config.yaml
n_layer: 11
d_shared_expert: 0
activation: "geglu"
lr_router: 0.00074
head_dim: 64
norm_place: "peri"
positions: "rope"
rope_base: 10000.0
tie_embeddings: true
init_std_qkv: 0.0245
init_std_o: 0.0305
init_std_down: 0.0351
grad_clip: 1.0
schedule: "wsd"
decay_shape: "linear"
Below are experts of layer 6 (counted from 0) of a mixture-of-experts language model. Rows are named router (the router's row for the expert), gate (a neuron's input weights, with its number), up (a neuron's input weights, with its number), down (a neuron's output weights, with its number) and show model dimensions 96-191. Each number is 500 + 25 x the weight over its row's rms, rounded and kept within 0 to 999. Numbers have three digits each.
Before each expert's rows: "comes after" lists some tokens at least twice as common just before its tokens as in all text. This comes from a sample of Wikipedia text that the model never trained on. Tokens count by the router's weight.

# expert 61
comes after: " ", "–", " (", "/", "^{", "6"
router:456476532543519521499474502529488547515505482477452473477478488496486508501505525504515473541500499491486500426491515519507494529492497542445539477459498452558512467497525512484467489452483453493486528512517525513496502502474463510518471481500508506515472476536513527522534507466483496506
gate0:533527503515491498493460512515498462502508502515488483490476477467476501465542486531478459527481453488462479501494520505523550513490452474522504501466492507519512490503525499507446472493492524486529464504487490483536471503478514525556479499513501490483531509511459469513480498512490495529
up0:515537501496481499512432489465517486520522527505512473465490498469475496469497513513477496535474463435465491508505544520504557477509495461518461480425515501500516459507512554508496487505510482490523474509474508478527525527479536476554496507492497446483517495495482476502474486521520480544
down0:461532487513439564460493522489479471484475504547487494495475475514491472516513468531518478493520486498478506551513497469541500514489519459483501530466500496496473519526533501499487456530511472492506519531453481473505492518509538529477496458483515469500501465538519548440518514489496496508
gate1:455535499519475449497491469499495502497433508481472502502499520512546504505525503521492488484494485467503531499556514491533481516505507477506554499456512501538531512501487538501479475483483518452470541512454523510501488496469540534524510490518541486500480468442460532502503469477499515426
up1:475497507534506472504465507533544493483499473537513504474516490537529543507518514503507481474529508505513491541504489508492516502534510460504506506503521457506540514471484524513480496531509476514529535493522468501525466440515479515514499469514487530524502505508492522500518504527497481486
down1:507548480513496509481508482521501451501511486481470467513519499484527501512475493460465495510474509494481574494503521531514554490495484487473547515452470450499534546506542538506488522502513467505497535459457497509507471508455543475552449500505472498437489467498495521476502492491500489507
gate2:504504552457529499467531509499511479506536521487487507499481534541548506499526493512483501499523552484499520503515527514504446498554540519474512535496464513474428526525491477456525499511477565471472511498509470528480506513514473453517520523548500506496509480472483537443477494524460485473
up2:554509490524528497515501531475514475489488475508495519511485512498457531485446544542543454525459552506502517491496544535498491502504528508485537456519500439516514552494475552502529510521456505475499497523506525534458524503500481497500496482495513502549515503505482448467460514474557521495
down2:475478466519522480525469526524510473494532506500454486487531601517464467493556499494503516503511506512512476525523490531443506476519491504491539501518501450491493520527527485460516504476492480493480535499554493535501491518504529508531491492450504504444525516463517487482523476532490466460
gate3:513522541489520488490504493499523493471513492549469487507551533508530479478525465514494532514510502481486548493517505516486476516522504447520575530520494468449531502469501466509521515473501521474466497510480522508484482522512507507505448470537479481525480485483520537538485509531498485429
up3:504499499528520509520521453503489500555539502495468506457508548533489502531478520537509505498491484529483496479451506537503483498530471544486502496480506520515466473527504485499470507519449530466486492491518517485475503519520512506527490487500512464522440487479481488486503514512463459440
down3:505521485473477493503519480481529473457487478509465520485504475479464475509517489491526517505529506497443510478507506475516491494529488491511467549486475500444501487524511508491505511515548502507525480532447531458480523501508503547501499518488450472569512533487523494535520521525539500475
gate4:537477529516474472501486494547469527465524511466507501507467505484479497556484514446456475520492526482540522513500496479502459540494517516457474532461489467499547437469519517516542487502533519508485499507560512551550479527498488469505512534484559479528491520531553488537508517515536523527
up4:484478494493528508516500472522478526474485506475501469482513518496516477490482519483441493529486476508473505502493493471493493522485525483457473467493524510501602503527543499562503487508488540505520498528518521516505500485489490524534486494463511525504485483537499472454475528478454516517
down4:535481538507488505511485541520513498468518504513493486491459451507494538468522543517470546492500491460477530468485473477496485492470485504462466504516517490496519503469468480504533491492473471527478465529498500485524520467497487456498519480565476523493466540509527524507444503487521519532

# expert 21
comes after: "0", " ", "3", "4", "1", ")"
router:465495511496490529494458523520554518490521480457505512472454501512483493498498502477522420510489527516472518458485497532507534518484505557456519478471461478512510501512499505504449522493514487481523498463472546504476498482475457520518472495524464494501475483506532500505559477507517498504
gate0:454466484489495472499538506514514477526523472474505474504529501501462498496532519529513523497544510519459469497511491516483511463532523473514514510546488527519514485469490489522472495502484517504502512473527543518516530517459505538522469526481490552480518507486513533463436522442523518481
up0:463465463507529484502526524448499483487498509492506477530504493474491520481484430515491526479473503492515505450563466481520483499484498463516505455497497479525502510461470520520528499535508487456534474516508481522480485539514453478492434482472522492529491451496469518458531486511503449507
down0:487484439527464477508527490507510476532497512484516496464454488496488480480524452494497551530487532483498517487474523486509467469488478497546513523459512515508510499427547481534509507488503541472519485509492467475468489499498507485505524460539490505537510501541472504513445499505549489491
gate1:506515509500540497465504517517529492533450519552522471490446506497479487482514461498520471526499498509517527513451502491495542501510489505541495482495490493506476487516515489509520464477533487527506514480501523525531507515516483533546510562510511479499468487473520477477517525461451478517
up1:514536509456516529469551509488522477523479525529522495442452463486511497462528468517533466522489510510513534516477483489476504517511514515572486491468521536510475464493514493489518440496503504542530530448477479542538513478489490533507502518517513483506458464497524504508498530510477484507
down1:574481476500452530473485535548488467468505502477480479503474536520458541523473515509433489442490489498481494478497520513510487450499487441526513521458528539509523497529478500513488532519497501550502420487518493499483506499492462487508533511467526504485480495514503494496503506545529518521
gate2:527490467467490527450474519526478519526512451491510473495508513479515506493536503499502510471443464476508488459475497523532508486478522492475483525513504482528523478501503504527474527492492475487505562509454482515455470494496522514511508480445516508450526486494485495522494523523488495507
up2:482510500517534476480534524515505485459508549472499514529493523478499516501462483486526495517524468494494480493482503528474485539446492526498518497485501494509512536497519488479468501565520525463520462488524482531474498522528542487493451537498522530510503486499495480468473462509489496552
down2:464460490530539490502497539466469475499528497490525520504488473536459529492535524512527505501498483526505466521505481494449513483485496511477533522474530526517528504518481472456494492495483521506524518500495471533474472514529532488528443497509494491486566489511508503519471494491523532524
gate3:474503502509420526517500462487526532522477494516516496518528484548539522509528534550517488531487502519489535492504455490497525485478510513519515480527497544470470500457505529523527500494466449499539523524483498520475496466467525545500510497500521482508506492473514568502459501537517476492
up3:481485504512502531518536512484515520502472510526511521514504528508527503480519459511498540498479506512505544520500442517468497460480502528503514513511505528498492545471516509472485515503526477532492525533516521465440496520521531527509500571497535463536491466509517533493520474555516488463
down3:494501498491488501526505515442536486496522452533501514490486475485489482494521473520504490461486516522525540482568482475463519480573477486508514496478511478475496491490547460474483500508537439526527504499490482494495480466493491533453520520521468511500492509528509493489439522494486526457
gate4:448414509502494561514507500495537512506494487487503497499468498523489522500470511508550526502514503519471521491496464459472504490538525496463437492522506513524518474531483507519485502553449501497516482506520511481501514497471457516498555521488460480481475508512499514523495497479527525510
up4:507444509503541497481475469496486508500464512481551474505490532520494507518533544453514482484518472547511477513498481469514509475552518481449473547545514454505503498504500505496497524487478488488472460452478509489512515520534512533489563549516489476464526483508512512499506488482486533516
down4:500477484465479494523525503500521504464483475438507485480479523443506538508481512517445510496502495503464532507509504501475453467501533507518554502515467531484498502506505523547513504481494489533517511509555516492525472560505481482496478542484481515526510499550509488511533557472532463467

# expert 49
comes after: " |", ")", "\n", " =", "\"", "}"
router:466495525541450527501468483489501477497463509482538502489497508500486520538536521485495483490497520524478493474491492499520530518480505518474502482480501487516515516468492520480471508488526461456462523466482535504493502479527470528536503487471476535537438496515506499538513458483480493489
gate0:484506492511487492517514536510489492533500470497456520493469484501499484505520507495495496473530543491449467491489514516540531475520527491523486455494477524476507511484513506513480526548499511470495471478521524500462498531511500505544517487477519521516472517537489458479453496502480484493
up0:497491497511512488462514500501445521514496501501481490504469507488483453504486506484526435514531509525501484578506506552516491488508484494489503451519504506499520472503467514511526496522514451519530513496457501518511481482441532487486414486543496486456496480527484485490481472548499488480
down0:493504538513542498538514470500452499480494523505507491525503493542487489491500529486488465527507469517533461474528494565480495492521523507462478510523498513469505512510478485578498528438484487513477519497467475493503574494505548463538506489514491501490468498519476499545481523535525489523
gate1:470491528519486447495505497541479501492494508488480483516500480505526486536510458496494485517450494519448512485474514506495524480500506486491508478519519503542484434478501511492532502509529516535467491528521511489480520466502520449542497463514561493519520491474495500565499501521480452480
up1:512524494470509530539481503492534521550533483521489528495477490527507524507524497524506516494529492509454505518476510533482503460490473477486472488509494557487536491504496510483486485504494458493514507490452516471498501523499501512503479514499468514495520511523488483502495523496520539538
down1:504518495523512483473535463527494530441491482560503445538485482503552491524533506472498489474506523503485500525532491503517497480508439487451501469533493501497500491460512490474432508511503475499543481507484484492529489474489513455452533485509507506508511502530539519526511498490458549489
gate2:479503510517484485464516477477498481472504479490521487520476488505476536572493532481503454509492507516501487479497460515467501518486527501489482474518502504500532517498533484499476500506496514475510499474473483519517543458508535536549480481538508492527528474533495494462516480497514524479
up2:551513515474496486470510492485503462533510518488496472510509435467469485554506549481488500484489526474457536469488461490489497512541517532512477480489468485510532496549484497493503547484496511513510460508512498554526474515510518542589547501498540494513469469485503467491510473490510540470
down2:514448532502482495476528465565491501510490490492516490476513491498520519493471513509498496504521446476464485479492522496426482489506488530479504497525532491505485477517474537459521494515474427491502477437456471521479520482479487479467484497463500433523483481550505489483504504457521531520
gate3:493503513506475511483511511487473484480473532458503516499497443492548505490442532467507462519515522474494492493524469522532489499534512452484498503559505500505485537464484524486434486491513517501446508526525495528513521517502475512479516500489463528462484551539501531489522476476491492488
up3:445465508502518496496489538495531542531498497473535520471538558491491508491494524530467488525484512521558485505434518528501469489483496541528495513511472493478479483484482468521528491490513445521562522493454562493488498520510505509460502487535532488488539508469463484481490521455491511490
down3:530472533534531531498500504521528524513456503494482453487471534489490483480531510564484504518511511519466534449451506489510516522471545506492509492508471503537520461491480432485493534551541520483505468468495476523514537468534478490492485475449509517452458499495512484469497475491525486514
gate4:527494523523478511469519543482497518516490505443485481511535508526509505478482491527515505504483532489530540511498519560496499510502510486514480553482486496519498471534456491504485443492454499464539530529479509529480502512497474522490523507452477490503497496493530524516542457502498489479
up4:507490494519500500568539459510474479471501507512509511533472475458473470449532520501519538507480462501486526494520497452497474527537504527468505468508503468483506528488505492507491512492554489523510516471511445535504498485496524505465543503531512523531497519505497499461487545487555478489
down4:454491530484507447525494510507453444472500493523504495519482523519489506484524485501502521491484516467467525479538510527468522508519519511515545475463503485500504510494485475463548487526506513510444509470513495495453492479525480524525490478535503523493506534487541511511494488490499476458

# expert 56
comes after: " ", "1", "2", "3", "0", "9"
router:493487504550524508462497522540534508503513491508537499506499460475496516536517510486518462543505501502463467467478531478522472530485540559444509491495483454496513489493510502507425487446501528513476529503511520457474490498501503529499496484488530536517485484521492534516536462464504524510
gate0:500474501521531480454514546520520532509481551544501470486506516513557509515486529487464512496495514510483522496513510481484465528557490493493525519498517488498478497514450486528462519429460523508470504556527503511504494502513504490518531439487530483529496469507502486493518505482471516524
up0:502465494479501489539524507515484504452508502461492545546521466472449550425558437469494497522453467476511516508480473487535478497479478467494525511459492525468501482512507497492487490522469484517500459494452526520522521468498518503536481501510500492487483498483511512483458458488519493514
down0:463475509473495509477471464559503499516452535496505484446526478525506509470495500487503487520495521507472497539505508493505507520499509518489501484527464532495502496483485533477517477471484487480435517457502521490437503507502493510471509463505526488538471512469489476510495506470511508489
gate1:530467554498541514522464493491546515457461520519473478449516503470541488522496485494514488481474493534501534484504421541493486552487535494473468492481498520495510451492471487484501466474508497532501537529527497494521533531546490515467483490477521434533512476547493502540465466537494507501
up1:489494481481507505537457499533491480505514476491528540462503478534541497540492474516518468502521516525466466513543468513510480476474523447507551497485517501518518519525508473488500482520528527458442495458498537485515466490472495534549492493502524475506498477508501536489503482487479513432
down1:489501462469502512502498478498505442470506485518488502512477528494516559542489510485512481534499531532466501514490492475464478434515527522534534540521508485488523501529488497501514487508482485537467471527510492483519467467485502509474471492473507510501457471480551450446507502491489495498
gate2:483539490496481472513513478507484458470469529518558464512469493489483512504480478443460497520478513481479493515508478520528452521529461525466508555489479472508477506506511478496490494492485517525481494513496459529499518526500507487493479483519470537444467481486479535480506469494539483474
up2:501483462512490511548493524529469496515504467510535492514464483503489498507491500484462561513496508538487512540488483474537478532468493515486465465520507487480508469484527497504509473473529512505484460478523496489523492462542518529501538522525491500488472512479504508508533484497529535512
down2:536489511473457501502510489468535493494488509488448479509494534512494503489531473524514508506469510500486409522500503484492522446508552513501473508500506533500549514481517532510503509537558474528519512489493521495493493505489433474521519490457500495534501510492491525518454502515475530485
gate3:472497513533527522475489461494501515510526513518480497512475487550527546542538458486479501487501488553516456499475510504511484471533531486466466524521486498521511506522499488492473476476492490451496512536506459468503469479534529507514464539489534495526513478503488535540465493490455534475
up3:470475440529531484493500482507510515492522516539455495498488450545511550540512450498473507532489502536510438520481513521538483485531518495496490504510514484523491502532489517507490466518524490492471500515530500457486488493527508502471521533469525474528491498510461536553482493439432512476
down3:490542475484542519478511477475463495506522479500536501539492526501508459524474508473494474534481536499461517526495533558513512519486449482475493524491506473486488497525527509503489465493511506510536494503508484522490498485486498506537505498485580494479539438470460493496545496498484510484
gate4:508479457507518535481515501511509506477495493495488570500516524483491519482509503500501505547537518490503492483451464520537503544476493523495479512471486519512473463538456505505487482479512522532491557489491499512497477498522522527523485530508496489497511486442462536528503492522476506392
up4:469546486498457485517521490491492536474474495533505487479509516517558528526481537484488514434505512515482540519514551499500507488522496487474519522467487518519534513512526481489497508503498456518503488499507505475507515533483508470497528470463487516492498494501465518495514510474506512501
down4:485491486536460519536493464486511534501490486481494498475536538477492518461476531488504437514510567518506518487497543457536510461499517481464469461503519527497520525530465469528508524463543445497509508533529513543499487523491492486491475499484499515494465486469573514489478543526496471478

# expert 2
comes after: " ", "1", "9", "0", "2", "–"
router:467460497538530502474482501527529517474500487501508493468485477510476525509507506494525470514510501514451452477489510490518495524503509514426512489501461488467524487492466539474427501493503523504506539500488555467500484462503489509492423478504502527493453466491478521539515465471490518550
gate0:475453539449491530474462502534493493492535532525484478527506484522501477496475500478519489487519493529530461465502498513492429493489469475516495478507463442472511546488505519509503499523484526509504502454488478511520480525487496476504509486492515556474532499525497520509518501422520489493
up0:493445525441477507507460514554490513471536495518489490517503469498495473495485511475514498457535539508487457438464491492496474507501474456488503485516500453496502517497533503513520535530440498500495488458476489503552485484521486474491532516478491532473531471522480467494499498425531507514
down0:494509512509555513478477511488497493500453503504472524470475468508526507557492486495497469473534495489502498530458504491442456494467498483489468522482504506498518478458487511487510501489502520544475515490534538421524507530506496467488466508454496511534506463491441471490481489502483482524
gate1:501464544493473477545496476469446485458515493486498522480474521477471549516481450484533470525531489516528476490467490493498511512450515531464495485531514562480504508482467506511508487504499518500498513488504490540554518541477506490526441544525526523476546486508505502478498520485493534516
up1:516491474503495512500530526509529487532496552517512493521497471503516499509534544502481522470470512493505515472493484495488454515502504473526479509462504441503487494513538503467501477463512494538512461519517482446475472434506478502487521451516513505504468497518525512483480518522531475485
down1:489472523475471485496499468486442484496506486476459504487474498521471504479506502487515516451486516538501496456478510488514527488456539485515501474538502540481534476504489507492492522495485489494519518488489523490494508509465551502469503492477477484498451481497452490474522488478532507510
gate2:508533528447521515487477496493533544552524479528515530496501525530511534553500475498524531494469515503507487528508506493478482477489468528529518472493479519493501463506497502504486504504507480528513553549496475540522529524492486474508488448473484528499464511484473491521480467502530508553
up2:528473489501464469509503514515452496507464516497503507490457467479510515455504467485512436471510475493490488459526497524544481550531500490517472525502490474542508520482502510454547509459471527489481482468546485459506486496500488484504503492512504483526522502493524474501493515494488464480
down2:476509492483536500471483508526537483512495516512492523502477524480511472469503520491479515559513489457487432474514502498493480470496549504504485501531534506569514518514498495516535460494525488506513482467495524465469492447489494505487494526519506533480486487494485502503496516495484479521
gate3:441463528489521504510540498475458515504479482509487481495496487500528503503519486510484505532528480477520476517496477474459500510489501527498474491470504470584499464486493460501497478493492560501526502467505509497522501513489517525470488528526486478508503464494509524539461497512460533496
up3:437463533515474484538507524491482495501491509500537492485519504506502510493501490486492514497517500487509479462470470465454529482503457537492473530467489495543516498501497471492498479528496557518530514482475514523490497505469526507477540499508520484487515520477497532537496520506459538521
down3:509474547484483493507492490496511505485487486532497503518537495499513528501498486531513498480526466480503497465521500502423543471534490547549476496439517460508494494517513500510488468516500515521481526501522522477538483524489489489498490502472446528546471482529525486493471478507540469506
gate4:472464469474533488509473465472491479526496456490461478488516509500497529516481547504520509475515536531478539523539512498527479463480468465501514474529528499469507462485504516493544489496476517498464565477485529524513498473520473506472496462489505471491486486501464508526515487523489498517
up4:468501516505527524514499470468493492531485446492486471507528498508491516510510545489542494486506518538497525513504503471513496472478517461520545459559506493478486487490516489485547475496476501494460555478510513509536506469477451503524451513521480462496478483489483525506507480533492522524
down4:491539495485531485489489464501519526511482523502429515522513499478492527550474501492455505527535556478501558508516543490507512494456494492471523432474510475500471497504509532474520535527514472504506466503505542497482517511481501532510528489478491469504540504453500538523530493527481538486

# expert 30
comes after: " ", "1", " (", "–", " born", " found"
router:474484504530501525477466506535522543473490502493485493516503489491493520506524510506541494542463500504429466484475449473490528542492494551432493457477426499489525499466513524506457495461493497503474521487441536473509494487463475505497456506511526540479437487488499506514512485510487522537
gate0:523484547492505512500494500520504504473505540527501462514504496486513505565511479510526511469485495504458479517479490514531513480535532489500554508453490477549485512458522449483479509483490497521490533497490484483539478486489508497504497465490500472495449511503492472526484497486505545501
up0:527549554485482486508524493534519489487503508492515452492479488472506480499483447498505516511511453525508488522458481514513472482517491497447507464514478496499482497443506486491458541519515506486457495522509488454527433498486481458500459490541478452487486507485484443489483502488516534525
down0:492515503498539532532478469505493509487491509480509536504539489489467481489545536498500522488507530492486492484526487528509563465539510496415529506552482519495490498553519531518458460549471457547537517468472468469491535481503509522484524490499500498493516486444473464493494501543490496497
gate1:527534460489503490550500529508478523475502498527512506533485564503513516516511486456526448496504470498503517482508489559457505523461493535483495505459493492457510556493495524520513482498524496529487443536485512474480491509499468505515512463484493546543504562468463469503511534496490474461
up1:528561459516558475531519532496491512494467462518503497508482534491521511502526515497477488492496479464478499510515512562439500473476503528536532471457500490501524545515535502503485483456493474492464436509486470498506506503502474495486480459483466472533488551501416473529516508507498492496
down1:522486530486518516482535478493501458524480473472516497513523496496477521511440501495468524472481512521528492533535508498545488496513564481520498517518505492485506497524496506532506468536497499544513490515508503497504496509449513460505508527489495458550497476526504508446509508487463521507
gate2:543500439520541525491503514525500519501529481516460519499504481486463491475498540499545484521525559516473483527496484545509450510524444519444476493491523505561456480483547560522466501473481568496494496511496507504512485550508486478512506501469535503507488536505494507457490500532513496477
up2:505514466488480514498500527525490513478491487500491480520509486494534521505476460541523509455452489504507504476508487484494521528456463483461481471539526526528516512462500532544457528503495467459475464536522525482502507500507515467479484533508494487506501524485496475524467500500515547523
down2:518524495470483467542492484532515543528527489501502478525488530434453467488505484492544487471464472461503532459519496482550501521453518514454503522466478513492474514528498466545461542450499516516502476485554496535518484488527468507537521555500503491511481520472509471440473483497508496480
gate3:528486503507478517487485495507520521499478500515475496522485505525471493471540489510545508501554456543487496538509513506502504525449488465486481486491484492489483517493507544473511526468505531531502467507493472491522487500533514485506493553477529526491539465477498530543483511525515480483
up3:479504480497461464504492482483524462512486491556520528501511504503513492522535568511487488483497549539461498483505476513499493494483516521532506517522529442504521492496497503527537467513475480489481508499506522512496485452513517490470473522489521488530482447509502466449542478506507549495
down3:472518488482479449482497473507461470500506480527491493495540504530479514473514526521486489481461508503508476513446502491464482485481480516500504504457492512484554518501512502506469484506502518493523485509516532523494506487475556489530516544519499494491475464509548513504474525512547511481
gate4:482539508484478523477495470516488543526534495428489488510497549479486479513499484536507500527476468497538495481528495532518518480499521470486520527537482539449479491510522464477483486526516520489472507500510517502487516515466501455491537487525493477516468523498507526484533539518482506517
up4:500515532507539478490463453475482489451498505509454519500505488455484476502484519493513475512494517483476510487518526513508511459499489517515494526518504495496551482530507509549521483503546529526474528509524505508516497522548511533533569514511542533492503523469518563448543493466479516541
down4:505493486527506483533534520449514549525534510544463495522499510472472460528522484489465483502435497487501499508508497503520493501527536470488528516474478513539495499488482487522483542510529487493531524501509498510540507546489482472495506509484452456494503499483515514461587492507496480468

# expert 9
comes after: " |", "0", "5", "3", "6", "4"
router:479496539491502514488519529529519511498490487468514523446477466472500482531532487455489465505484512531464493503519491504509522523512495557475521509489481458501526495507438503496478494501545507483522514515518535514501461510473471520547458465521490494560489473532553504516532451511518487522
gate0:457529502515517459500501504492504575492490497487529466488511508521511515499492522481503492548508521518528475488514478509500530570479515519538497479506446529508502451505528497475484496475505474486474491530509468538527464483517479490497451491507468497496486506506539497490510473516442526500
up0:482520510521545450481510497523515512522477508501536495525524498560528457507521464468513492501496501545504485515496476547511464488532509474523477460538474524489539495507544474480463494473551453481526517555527481515507474491501500520473490491479515533501508493533489500486560474540454522502
down0:539492470519444498458521525550488501509497506473500529505458526488484543523501477520492493484441520508526498498489519499466523458534495458507526475463539514543508504495465492501487512492523513512487478514494455490500517506507450525493526465505519491475491479495507524495442513494551482471
gate1:511480491494540464527504447525476537535487510457524549486468484478492462526544506514550493514512513515502521503498495522507512506494490503470485474480502492498498494499461486520513521478467506511499475504481540516496531473534477490495485525523501537560513533470526534546459509513474460508
up1:541502543506503534486480538521550502504496469534485505489548471516481539519446459472472482482513502524532513497517529496502475538483480494526503523520475505501524499510483512538492459432500496483524515508514513460502521524508486482535509455498541471471455494474471500515520462487532534508
down1:483478545515476529500477502555518487514481530501491535469508523536492526499495502453485492445517556505505514531484543493507481541506529509506516542503523522475451495514490512475512478469469516489558531508548522517482496511529471530531505511445481502474470485511487504491603497504506458498
gate2:517521472465475491546498467460536476551474492532499505551512523510480480544502479470516569520521465509475493481540495470510489538538468525492425526513476469494522523530526511488526510517565540478465472500499553504484477485512492514500544516501495509492487494515486525500488487502462533508
up2:510484528502498528492517466547517512472514515500482471493511484488511524477510524491483470480521536492487516481502501484484469509528493502502526524503468522495551445516466473481470509476445471504512517439516484483500483494495470500504490535559481495481484529494522500484501526481499537436
down2:469511497486509505491528496491525499482469482495496466528518534472454458477461558474532459494452504482487488497493501467524534508540512526471537504522496513558501489472484491508363499474512470489512472493522459488474473490506500542492479525507493508481462471531502514517497517520494492471
gate3:519494551490520492497459485541514517491503495496516453501491490451489504497495509462513539514488473492523496477474512497516482501533457476474499493449517460511499490515482505527544497518526514498517560534498494533483494491511542452568455533489480481511483470522546527541536478516484516517
up3:536543476496529527498501484494474481513523478511466523524500491533529479499520503535514460497507518529495512522490520489494480521465518488508509471534491480505562529501502478473504550455508513523504465469489484503489485496485439512463542470478508546475531524497511480543482490514516472470
down3:523517532493497510530482543493480460476507490480539500476456539513500518504511488498500493502516520536495501490498468476462524527465516455500525455507493521532500501526499500509480512458513487544475472482524491544473474497499505519536444500469466504489518504471531460518496451497491498508
gate4:540509489517491469502567516521545472530470499474543496496487472510480518506513512514482500505487496504475557518514500472481509467494509519491510495468459544517549540476505489495476461511487506509475486473508454501559477506493484471504486460512470497500530483462514526457531484509472477490
up4:491524480522453486536471472525567437528457448480511533478446484510469500478516506487523514477524515511472516539495484493509514462533530476489505495548479523531540533508522545479523466524497481447506479482521470473524486482518491493479520461518547526487528468483506518464506501504509463486
down4:519521530487484511509507486522506482467526484518507522513481553479483477505483516512562543528519488547528537502492492478490473530520482487477481496534526478467462495492490532493510528513501468453523485477503506491493508472518509465491548497538491542488471461504513512515475528487469491485

# expert 57
comes after: "\n", "%", "6", "4", "7", "5"
router:479496506537514520478442508486504513482545484483488546478479511485458480508518475453495442508490512550485496472493509479511522498506504536451516472475472471471506518493499523468473519473532474468478488505483538494466488509492500516533458468501481514495495514533511525487547469508503475487
gate0:531491546507520487468496518507460476500499514483455551467513513454497487488512557493506488474479478483521474500530517511481494497500565521527536484503532524527497493536479510530478547469512552500496440532485492479512485516501467487500481517548513467485531482486541531528551455540531455491
up0:524502528485473488464477484510459518497485522471480533494494491471489507484554547510522478475528494495510438503550508529486486496511572512518502480495484517484496521535482488518507549475537541493507456524499491498489531484496477475488497502498511448509535528501531534533540472528513495490
down0:534536451504499486498498490515478482519478480499487497535497498528477506509526485558477504490502501523459523494476523507500482467513492515511494495501552493500498509489508475472476483499515502491509492475520513503468514498448561462490444504467487528515534488549513469550500495519516485474
gate1:526539439460474483508477469506516508532495515554487532509484470482478504466506518501479472524493478487501483481522476513508534526461494514517492478465524527500483514481518498503465475513476521494492506470473477483506532488453506441509500478494466507493512473534467541511485485495530462457
up1:526512468495509459513487508504511500524487504540525521490479498516479514513508497494475497511478503520529514512517494470513562500494490492481512497477544511480447477495525488525520475530480488500477490533470492475511508493503496486463494462525531509464525458478492528494457486504480446503
down1:510502508521464501506487488496513483475519512512532503498483480467568549507490483495521477537488440507507499487484489506499512496527480505471492455469507506544522475531494470503508516523527567502512530546496484519507481474533460510485527504502537481458527491497506535537502508473537510499
gate2:511494479518502458503471463481502515501506493526526503471492532528461492505538483504513491451509533559530519501500519492502501463524484507482499489495477491516522443513539477468477507494509528476448473510531528506470497520522517536498500464487460523541519450516477498440514478501496504461
up2:519484487451438451523528424455469540513525516498516519481514521505463450552499453530566473499489519542515496474474499522516488438488527505477503479520524493497491495470530458480514492499542518505483491491511516496447497511533509499481466495475516544526519501514497511437510473533505540488
down2:547519527533499497526548495485515499546515496545482507494533464485477511504463471504533506469503466510530504497500538457527458490511463491507446510499535500498505488512508506538517485528486539493484514460449495519506503498515472448475465514538530537519469521520507544483493484474508527501
gate3:498461534501505497515499462530508509460521446524527488471537502488506528484503471522535468518463500528525525474495492497459481489526490471445459486524512493549465482503527471475484481524474563471489491475467496495524495553508473498518470497483516524498477499496518503478483468518461519500
up3:478456531500413477511477484516474515494501480499533496499560529523523481501522430516530446542454504494537507480490483530529543546504495494484465498475494460483481495491522463536508453525489497430527513453531478519498507502479452466513455488499484467506489522547450496471492491519526523489
down3:502529499534528499510513562454463534513493513478469534466538472489475496519466521462533518491509523471522489504501485508501457470489526479510528537466492486497457490505461505511479517500505547522474490487487529507476494466515470508512503463514496548506454518507500528545459476491450514454
gate4:497525468510515520528495518454470499517507496473502506496516510499536486512498506518546462480476507487449519506444521545517482510502479455463477485471470512480505474466469500530463508478522518478475480511521502491475483503495514479505496508493503530543515475484481512470483525495525471515
up4:514528508462460516513481504470472507509529472438515483499471469523496489468542468501571528478496527504458547531511461497537511473484486459542491481490479522499462499487497495512524494470484491488482524457489496506501499502508476535519508518517495529509497499466519501495497488502497509529
down4:495488510469518520498490459492476585496494495526474520516538536519546514488504450513514505513502490514479556475488497494487529483522453509457538482487480518476499472509509513498441499496525493527502497526478533479497516481502459460525493536526447467567497487488502522485489532493475527503